Experts of a small language model.
Size: vocabulary 8192, 52M parameters.
Experts: 32 experts in each of 20 layers, 144 squared SiLU neurons an expert, 2 picks a token, a softmax router.
Training: a variant of SOAP for the experts, 378M tokens, 2887 steps.
Below are experts of layer 13 (counted from 0) of a mixture-of-experts language model. Rows are named router (the router's row for the expert) and show model dimensions 0-223. Each number is 500 + 25 x the weight over its row's rms, rounded and kept within 0 to 999. Numbers have three digits each.
After each expert's rows: a language model's description of what the expert responds to. This comes from a sample of Wikipedia text that the model never trained on.

# expert 9
router:472494502526459460492516461519462498507531520502458469488511484533502511495489482487508519538494506532542519489502510519537493525502495483487459468502511530540521458477514478463491525500455513491535510515514483526519539492477515589528494512485492515468466504545487501567488481505494483516473545515463487494493514555536471507488501466502510511498485497472490482518481498491554485484502523474515497514484509499500485483467496507522529521463490486509547515535472512474487535493514447493475509551510470485518522507522518500511454467512489472514500481483469522504475513522483485503524491511550449492472445467501489520453514551493507481478482429483478463492548497511544517488485
Mid-word pieces such as ti, ea in names and words, common near album and song credits, like daydream, Mastin, Kostin.

# expert 3
router:509450537513499502495502460458484464512496501493510506496508500551508513496518515477547518479468485492567481499518490519541545517529544524539464518534480532520466479503520477533495479503467469503474508537532489509478480457479481494471478484450549495545512470464491499515477455491490496541455522512486487519502504523487509496490524463516479491520508547501475532522443461495527450501506531538512479461492512519527484492567509473506517510487507511510464443509499536535485493497510447504526507529495470522480466508510517548493453496515510544494524490518512499477477506491457495504511494486520466493501523546495447478501502510498483528491465500528476534479514482468495505523489
Infobox field words like Born, Died, Binomial name, Coordinates, plus mid-word pieces of foreign personal names such as Ohana, Jacqui.

# expert 4
router:491498488498537553574472504514498481518473510467490493506509466484472463498515495523514498479481507516495492524518536537495496479507481486474494520488502520501519510516485507463500517511483541480563470480521502473462527509453494490510484496454462478483469516453482466477501505545469529506497539502500483478511484508442438482484481462506498549495507481482522501539497524501483513513514517498497493529477492527490472508513472492501502452517520493497470576520466517510473523494458479527457489514500483539480537491489450473489450510487535498493522529548490508503498500534494508527475492485476477451537488524558470523464490503565510477460544505496467531526507488510530518493508
Inner and final word pieces of demonyms, place names and plurals, such as F-ren-ch, Sw-iss, Dime-ns-ions, plus words like children, women.

# expert 6
router:485501521477482468485484500533495519538477485476484470461478496508510472544472516504487460493523499509463491498523505535511487462513548550511504567499557502492505485557514493499450472493538517514497500495496481513542498541522514502513490491526458492535472506486495523556482559487487516513479508459484461503469468502480518508494483461493466499532485467474447484479572496515527525515487506483488519479507486536494486476520473521480484504505481490499493514478497514520463539540535500512509458542481512508503504489494464490489509480474517505510479449487481545496485497478491504577507499475547521490543485471498472477498491513475449485522513463545513521504483470538531482498538
Middle consonant-cluster pieces of proper names and place names, such as Dundee, Calcutta, Chondrichthyes, Rogen, and common first names like Charles.

# expert 12
router:488509490473473489486523471520506490505520477489522493510479531485544508463556470535526515462497457529480514485505515470487542515538457539496488441470517489497478520525540516489500482514511506443537458456538514493477497504501485519498471484464483491482539511479485504479553499514478480491547473476488520514520458461515457511480469479502548520514531513517534492506502535522473485511475520522523488525516489474542498526506585496520507473487515492509517513502510465484505530549512538492484507488544492481490431514474536533494531526491484509525521544547491489504468490470478511455535504470516493487483508537469462493490500484489476470526465537478497519511525491476495518498501
Final suffix pieces completing words and taxonomy names, like Traditional, Nintendo, Mollusca, welfare, comedian, often in classification infoboxes.

# expert 7
router:511524515518503527496480500490522508505489490460510506499457513502511522534470494479575481517463459535519484463516501509524480494501488506506468480491516546544539490535520444542513513494464505483476497482503513502476487542523485513483499495458496459510487517482460479536510515510506479509547525516490510471539490490477507506497493506504463518439481505540500478518469518485473517496460508475479473449502498530508487442506566519462482468523513494487463542488545545482528536534520481549499498500506453488508430516489489502526509470466496497544532484493487488514473511510488496503517505458515461494504504502563459481505483509485455503534520522507537515508496515534531497541491
Second tokens or word pieces of proper names after New, San, National, South, such as York, Ohio, Orlando, Illinois, House, and JPL in asteroid tables.

# expert 21
router:504532497465496506503497471545486503535444488452508489554485517504479542485512478541499500502479477520466508554544529480483544464476529494509503477469502505538531548510517472494484536485501492483531464499518519502512526524466518498492501531508472513477459474504458564453480521515521500526512467514510490506515467511485497512490478476498473525517522487521503547544504499470508462512531501510545491518489503524485463519475515459518477479510510487460495538494486497520479489483514524514487489553515462538485529490509505507509456473475523470526546536532490514481473460534517497532533437459538483444539536508490522500475492516541502510496488475469508526516492486485496475504525
Pipe separators, commas and two-digit numbers in table cells and coordinates, such as | 70 |, 69.23°W, golf scores.

# expert 5
router:504512506494522531510537453528472464508531465500475475510494502532510512457455508493487476506479436527497528496525516505520520557511520461574470490471544492499493535500535498466517490543470503474469462489526502528492500468468490552512504518473485458482525474482488501491512512522517490508493471546497523543511462512480503476483470481496507521489506487514501514550485513483524480512511494528459501520519494499493471524484480467435481493446513475472507495504458549549496509473515525498461489511493461444484505488540479474541532483450515519534489503532489505519482495512492479526516491472512539494496521495521503486506520514508512473517528534476458478501509471477480479565497
Mid-word fragments like l, al, el inside words (pall, Philadelphia) and pipe or newline separators in asteroid and data tables.

# expert 11
router:507532507518512503514454501497486472512493478490494474484507495523455505509491558526491519504487487503500499551503488476532501527489530471494546495515499509450493475495456485514485488522512484474499512495490517498537505451480528476462458504488498492458484505451536483456456501495515547498498503497495428495483519508562486498510577482487532489504466509485497547499468484469501506474563565458490517453499519527502495490517478475518508498507497534486456508529499518520545494465497455503523485508494508511500512520499472495473452519490517507502508513464528495492516481530528531544491530472539510454468547535488491512501537521525530530473485470516471481486509484521519502529449
Section-heading and table-header words after == or pipes, such as See also, History, Cast, Squad, Apps, FW, Species.

# expert 14
router:481508510480470515497520523451463495532481451493532494478534508477505486503498505487541477496488487472519483511490473457502532468535517507466464543488518492512521482542582527502498507491497523502527455501501522504502484503501473546499491492472464538480531471535512522497531500492510515524493518464452532496514486489466457532543526452471519496497507499504483527514502521529522517537491490519518508519500556508472466504512498484512495475492538575471481516493458493499512501480498532467439477517502494472516495542498502497505467493512524552529543503456465501500434548526510459492497500438513458519496527553471485536499496510506498515490483483496517512496509508511474511483505
Word pieces and colons in species classification lists, like Lepido-pt-era, Phylum:, genus, Clade, plus in/of in list titles.

# expert 17
router:522503585497464490522558440530462462564535511522515464491522526488512523488484510485499491508543561454505488513495474464518488497482514526478479499497519513490496511504550501459507523497514521494506513505545507507492494519530508514509505493514487522493484509527516535543475491535508449516505503516420465494486517527519500476464490493491522461503548510487472519486502510497530491543475511504480493531479541507493474519481526482518491517491552467497529507494481496537442474480468530463508486489494503535448517467530508484522513508488511484519482522497515525515477461487460517520517496543506518427503493491498513479499506478501492519514515485467491516515509452456462502520536
Articles, pronouns and verb endings in plot summaries and biographies, like w-it-nesses, touch-ed, a, the, her, married, wife.

# expert 23
router:509522465493497549528545481496516525473497488506460482504529502500475474522539544489462461475494492492514504505467521451500486462528519491525559484515510514449462453499480505510492489460513515519513501539531513494523486484462499453489480488490492501489472490474509557490522489500497495469536479518551452547508489494532482487490545495480503473489499499495500531503539501461508539506507533480524526505470496520493506509525457452537477554485500480475553492541462478503526508501467537468492502460503518515489512493500517520508525541535470515473451484503475506534527474525505533489496501486531532448489511505453524492530523489516441543489441512486490499486485501519493505506482
First tokens of sentences, paragraphs or headings, like However, According, In, There, opening quote marks, and = of ==headings.

# expert 16
router:492515491503476525509519471528480497538469465555468562514501503492483530515507434519538551501494534509461557529483510492491518535468484451496476493506509468519520537541492496442509488544508530505521466490502543529519507487492436522491482510478465509470479488505540520483504510472504516485498518532549489513494463481481517506524534497481507525481528485481503514523489468475484487488530444460508465562470485502515503517509501535472476494495507526480527481512473532521487482473477510502478512510515521505439502493510465468484512516480506495488513508584503518477507499458478498506522513502506472449489501539447507513489495505502471505544495479486471477505528531461508508510499
The preposition on before dates, plus month names and day numbers in release, match and event dates, such as on 29 August, September.

# expert 24
router:481507525477473485477496468519467476529480475519461500516470524460515534499509518504483505479494512477470544523537517473501549456525547502485473499508533479530482493522539483447488465495516508464490423526546499469512485522504504503465512520468470505517493481563499550526525514459507540519460500512490510531486502459474511501533506482476516487522533490546476550537498467495531516511514481527505519482515553506506482526485483521524464489474511497481505480502484526524491458456513464487470509555512489469479499542491508525502516497470484494471499529540472514446487520510490538540506502489522488513523516516513510500510518509464497482545491518503444519465510452506506468501495
Endings or whole common nouns completing words in prose and titles, such as Toys, Bros., years, sometimes, donation.

# expert 26
router:523431465509518506492491509536457538487471538507521485504492489470489458504482526490534495480514498521510490492508529472457525521505517444469530477495512439469506509481502479481478513485513482479459474463524469491465516534509519465532502515491485512510493507452484534488453462533502487480466487539539536483531506522549490504504493520514498541519519480471503495495526459525474510499515464515527492449491484494540512494473509494481502516545492440516518534494503469546490480497434496497507510496489526479537509505521473490545498520511575501522477498515500508544501505476465500477473524509524537471494438499539498530535469520490485519524488507476495525477481510487483544507494
Four-digit years in dates and lists like 2014, 2022, 1992, plus inner pieces like -ti- in insurrection, scrutiny.

# expert 25
router:529519493480481501470540524532500482514497507522491490535512464497480489487467483502492507513512495506503520530536484528473512518506525526491558484510532535514537472480548527446485500464525534491520473501501454506462517509492544522511512512448510577470474494496469514545470500521503455516489512499497511494492509508547503525450498479491543453513504489479495471515535502520516487527508468507517503532489477504474492478470497517484509471519493504481546509467560546519455520474512537489498518483482538448532569472492494509493488470426509516513521460498500514470506497467532486496503496491516501503491523487473528530434500499476519497504473480475507496531515477491489543505547
Word pieces of personal surnames after first names, such as McC, Mc, Jones, Brown, Sch-ü-tz, Rosen-q-vist, across many nationalities.

# expert 8
router:522493482495470529544528449527477487531514512524501469509527521484448498494456493497455501489559511475489501549498473486483474490521486515539507479518521488523502525519503439494477486467496517489495518493520470510527510491502493466535469537517530507547486525511506504499472498537466463523531481551527473485504528491488527462483491499543479466479479543507482525476528532504493489519501505468509503571470516495528491481464507492475495508517498492493560473508468547510485473487519531478506471498521521520460540483561501504510507457470468492473488491517527567488515482476501488487482498532510495447456510498478498503543530484501508504572502479496501478498490492474529481485539
Prepositions and verbs in career biographies after he/was, such as to, for, by, with, after, died, joined, won.

# expert 27
router:499512482500500516464495542521501515485522507432512504512545452502505510496520520514458478476491498495527514476495508525513508484490501498507496553504469469471486498547473491490507534495538520526479492507468523520525494531511462470460480488541505477463497464502513515508505522501569509520484482460551511544531486515456510539480508494441504502507512462478506556468527518451498502485463528479483455504458479548478537490482548509506497546510469514490500497497522455493549546499507479530498515530475467490481483505490506516497517503507537458528507483487440519510509523505490485515522496460526545485501520474515478493472520538521529525475493518550514488500499497521457467482542
Words about places, roads, railways and buildings, like station, north, Avenue, terminus, Coastline, Basin size.

# expert 2
router:452550492460465482524495501491460473511465510501481494520530499505464548517471486512487497499530523476485508556509518490450521504476522532484497468519467511575494514481508550501502512489493511475495532482537480491493501487471483471505507502488442483489482515509448569478483528490504492535497468486481440520484480497498506510475503475491531480457484466494496508521530504473474511517461515490483506482487549525514471539473555472478527498498518482509462527482467482494496517443492553467478498521532503547471517497552507453508513488477507448487545490525495496492465494493534483487479482456548504488517521512490512510483487513507495487543521515461478531502505524509518516504522
Verb particles and comparatives after verbs or possessives, like over, out, up, than, plus team/club words and pipes in sports rosters.

# expert 30
router:538493514517458529508480488490530491478507467519489495489489500486478529516478497485542479504526486505490501554439525471472509561527529502504546473469513518512541490504490486496483496506484525492507535473495477494482508474522490478527491531490477491510526540511532497428487462504487470520497493509543545506540520505549495475501516533545482525472485532537474494517523491515485537488489510537500486491573481502500484495525507473491458513506484484472512551502534460500492507491505447493524509490493515494499527485537465464489547493500473479502469524497531500469466505454519532485471512490460491576484487471517520497544507479485546454505511499529499513524489478531523464517450
Early pieces of Latin-derived words after prefixes, such as Previous, Precinct, supervision, pronounced, qualifier, often in sports career text.

# expert 15
router:463536452485490521528490515467503509453493497521477536509464498472497537482508545489512499480489515511543505525487526499520509519504532485472499499470452466437494467490516477506516500498443494508478501522475490507503485562488475454473503539493508534498496471501497553503513526461462497486500461495454503488471488533494485497471503497508507502458500485556576488557514490507493506524518501491501499493461500493470498556496507432523481475461533479468528498543498469509535506490465472500505457483554509519492488482472478524500543527506482482498502469502488419491505511528504501433503500487519538492489494528486534523535511496482502505508497491508497515534483502508495472491477
Digits, years and short endings like e, s, es, often inside parentheses or brackets, such as [es], N/a, 88.

# expert 0
router:570534527499504491460495503489536450511517518530503493551474510452529502460510486488475510489531524474487547503531484561539530468510461551553505475499478557532486467500521508476504495501521463507503483524482525506513459431460460501503505489478532500479511486471487475502487513478460476492486466510502482491501464505520500471480474472500493513482492477433503496539532465465498487473523517496522471481511534468495477492535541482480542502498520492497487505479542475512508485464513516480512511539473516472497513510480527523494482486508519553501503514509526509468499529505516536478480482472529479488507484528471484524458496507509458499498499450533535487436508501497500512483503
Word pieces inside Slavic, Croatian, Czech, Polish or Cyrillic names and place names, such as Tomislav, Krzysztof, Škvorce.

# expert 22
router:494501500483517513480521523539470521462513506431494490495511484529497530496506511533466496508473487529480538496512478534510482491489512517543502573504509481470491515545494535512476531506490507558501503480484541488516490529515444476477542486552504481480507470507500533489502496469558499535516506491546540493532504490445527540475479478444504495471493470486503539479523500449495490492474538451487463528475500528475538497466550489501516517524465512493475485483507449501508497478554497522497517529505473496444471514493495502470514478501528471535536518485473514519526510496481495487539495484536500485499513459514489485467528507512533518486506503512501481504502489489459453472544
Verbs and separators in descriptions of roads, stations and buildings, such as is, located, opened, formed, and colons or pipes in route mileage tables.

# expert 28
router:450478496557488448508527492526531497505545501510519479529531496555486431511523505518537547519520518501484493486536499517506502479509497504450502480482478488514502530517475490515468510478527504497517530482512478478518519543467521471505499493529480510485482501484470462514522537523524518508494515448505453473497453503501494535543455527485448487527496457514489511497491551515486505479499468495524497462492461547517511476529466482451487509519487520542520508496483460455482527537500473527475473488487478533499537515475497487494472464493494446480470509503456507561479505496492457501482488539502518490516486482478506503483495520518455491459547514503505535487524518493516514501539
Nouns in demographic, election and sports statistics, such as household, age, votes, touchdown, decision, plus word-final pieces like thresh-old.

# expert 10
router:441495494489500480503492456476486495513521504494502494509496493522520473475532522504499520490464481494472466457524493549478417499487505538484511464485468501543503524515473452528512508493469472497509524518515483514494517486470471474515509511513488510444531496490502487452458530486573535488465515481531500487511480509471520506491517509474530518487515515497525526455495493485474485519487493550494540462488491513492528472493482478512482479488504533523501503490469460482565540499529515538476495497527477519495503496500534459465487537524476466477498519507510467575533489489516488540477554458444509471486513540498516535477513492535514506457514518481530492492539484482498494509506
Symbols and separators inside numeric data such as coordinates, scores, table cells and population density: ′, ″, °, ft, %, dashes in 6–3.

# expert 1
router:548517516506486519524556520494522481499512514518512509459511567519467522473497514510443479473482456520479468509474467473489510444520507462514502489503523471467531552526463490518494521463470520495472501494536502492489517439499442514483514515521491474528464465488521539468515521525514504426503505509502491499491506486566497520494516493480460495509498501508516516528527535475482498478533535465523516540469526517468513505476486477523485505530480497517498525486437534472499405484481522490500490459471482474456490497513492529507505531470496484491465513498479512519524479499488496516506522497468517479536496516497491488525512460529479469502517489494494523508490505477472477471508
Subject pronouns, relative words and conjunctions beginning clauses in running prose, such as he, which, but, who, that, plus sentence-final periods.

# expert 18
router:519524454460488515492459473523482488529450485468496504544506518499465516527490498522506495495500490483505493519518567475501523489519522492513494481468502514544530509547524459490457531480464501493521478508521527472501524507495502501505515540504425510495502481536482536456477528517506509521537487539531499504507478510510495492487488492510457519492512503510496476517506518468505468523535493512517494514472495512497482498483510488515490487519517487432502509462500487515470472448523513480498467550535471535501550506485490485511502466483513472546519504536506519487461481518543475512505419444560466444553553519493510502480483491544496483491478483488505501494531472467513490500504
Opening parentheses after names or terms, before years, abbreviations or records, such as (2015, (NICE), (4–9), plus closing parentheses.

# expert 13
router:523536518487499493524536534518483467509514469493491522460539491529505531528482481543452479523485486475561504471470476479487504476451499503506497537516489482463521477494455532492497536526480498532500525497514531512503496486540539529470529491469476532479504498546510552494496500513532502502527456484478498507470484530491505532493502471476522460488502455497478547498521487513518488539497486505512491511483556506508520494482500448474540499482492526465524484511468554504522516506515521492488526488477494493491502484517522498495494502479499445575535512483457503538474499514506480545461483469492526465517519500497532504482524505538551489440468495471495545501545473520467490476527
Articles and possessive determiners starting noun phrases, usually after prepositions, such as the, a, his, their, its, these.

# expert 20
router:509473458495476509527459484516493497493465517473538495529449487467519465505494507514543502514451503491498539511504477458505508483487484520468498489545488500580513484513550503491510496491497448488526517485503512458433518512500502529507484526487468527490478452504503511480498481505508472464500492544529548478529482480469522506476507504491514505534487522536474510516517551485485489504515495510498488529516499474475493515485494443509498463499509519554492552492540516487499522523507544487474479480523507473521459492519537533498467512500534524530510513497441527501425484502513461504524463472514497500492504498531506496513509457505478510530503553498542507515554531536524487512464
Institution words and punctuation in academic citations and biographies, like University, Institute, Society, Sociolog-y, and commas after publisher places.

# expert 19
router:442508483512506511537492462501501487534496511486487521491525516496526476486525450513504487478508498485493497501506474504499535477448515505545548531506496522514490548474485477481486554488466489470484509454496522493490522513455491491518518456539490495430477525501478537486459496522526501493520491520548483509516497542430474496457455483511529490496486485497477553540460501492542484494518525455508488511509517538492461500510522491510464520504491495507475518478503564486473523507501516471517484476505484434529503528533489479497484526494481537507537523537512495514498490511538504520489480493484461478535506539512502483495540497528542524498539512455496517565529512472500489514497
Colons after infobox labels like Rank:, Genre:, Starring:, plus table pipes, list dashes and listing words such as including, include, titled.

# expert 29
router:517467518521532517522495484436519514501507516518507532494532517526456509527516479482488511495479512479510465528474527483479494514505535466460546461498464456469543505507416557510476503494492508482490527498509485492490497550526497490501536505496523497493471525488548502488501479497494519487429509471504492518504475501527497521519540505515487516482525532517541531501526476524522505525524478534526468492489495535499479527489497487517469556500531502510542477530536481489494465499483472506532498456480515501474547492517405531527559526475511469507475474526511456515519494506489503512490503503460518482461486519494527532556490492511506485477507471493480506535498504505497468503496
Latinate verb stems and their endings, like rem-ed-y, ass-ert-ed, exc-iting, refer, spec, plus hyphens within compounds.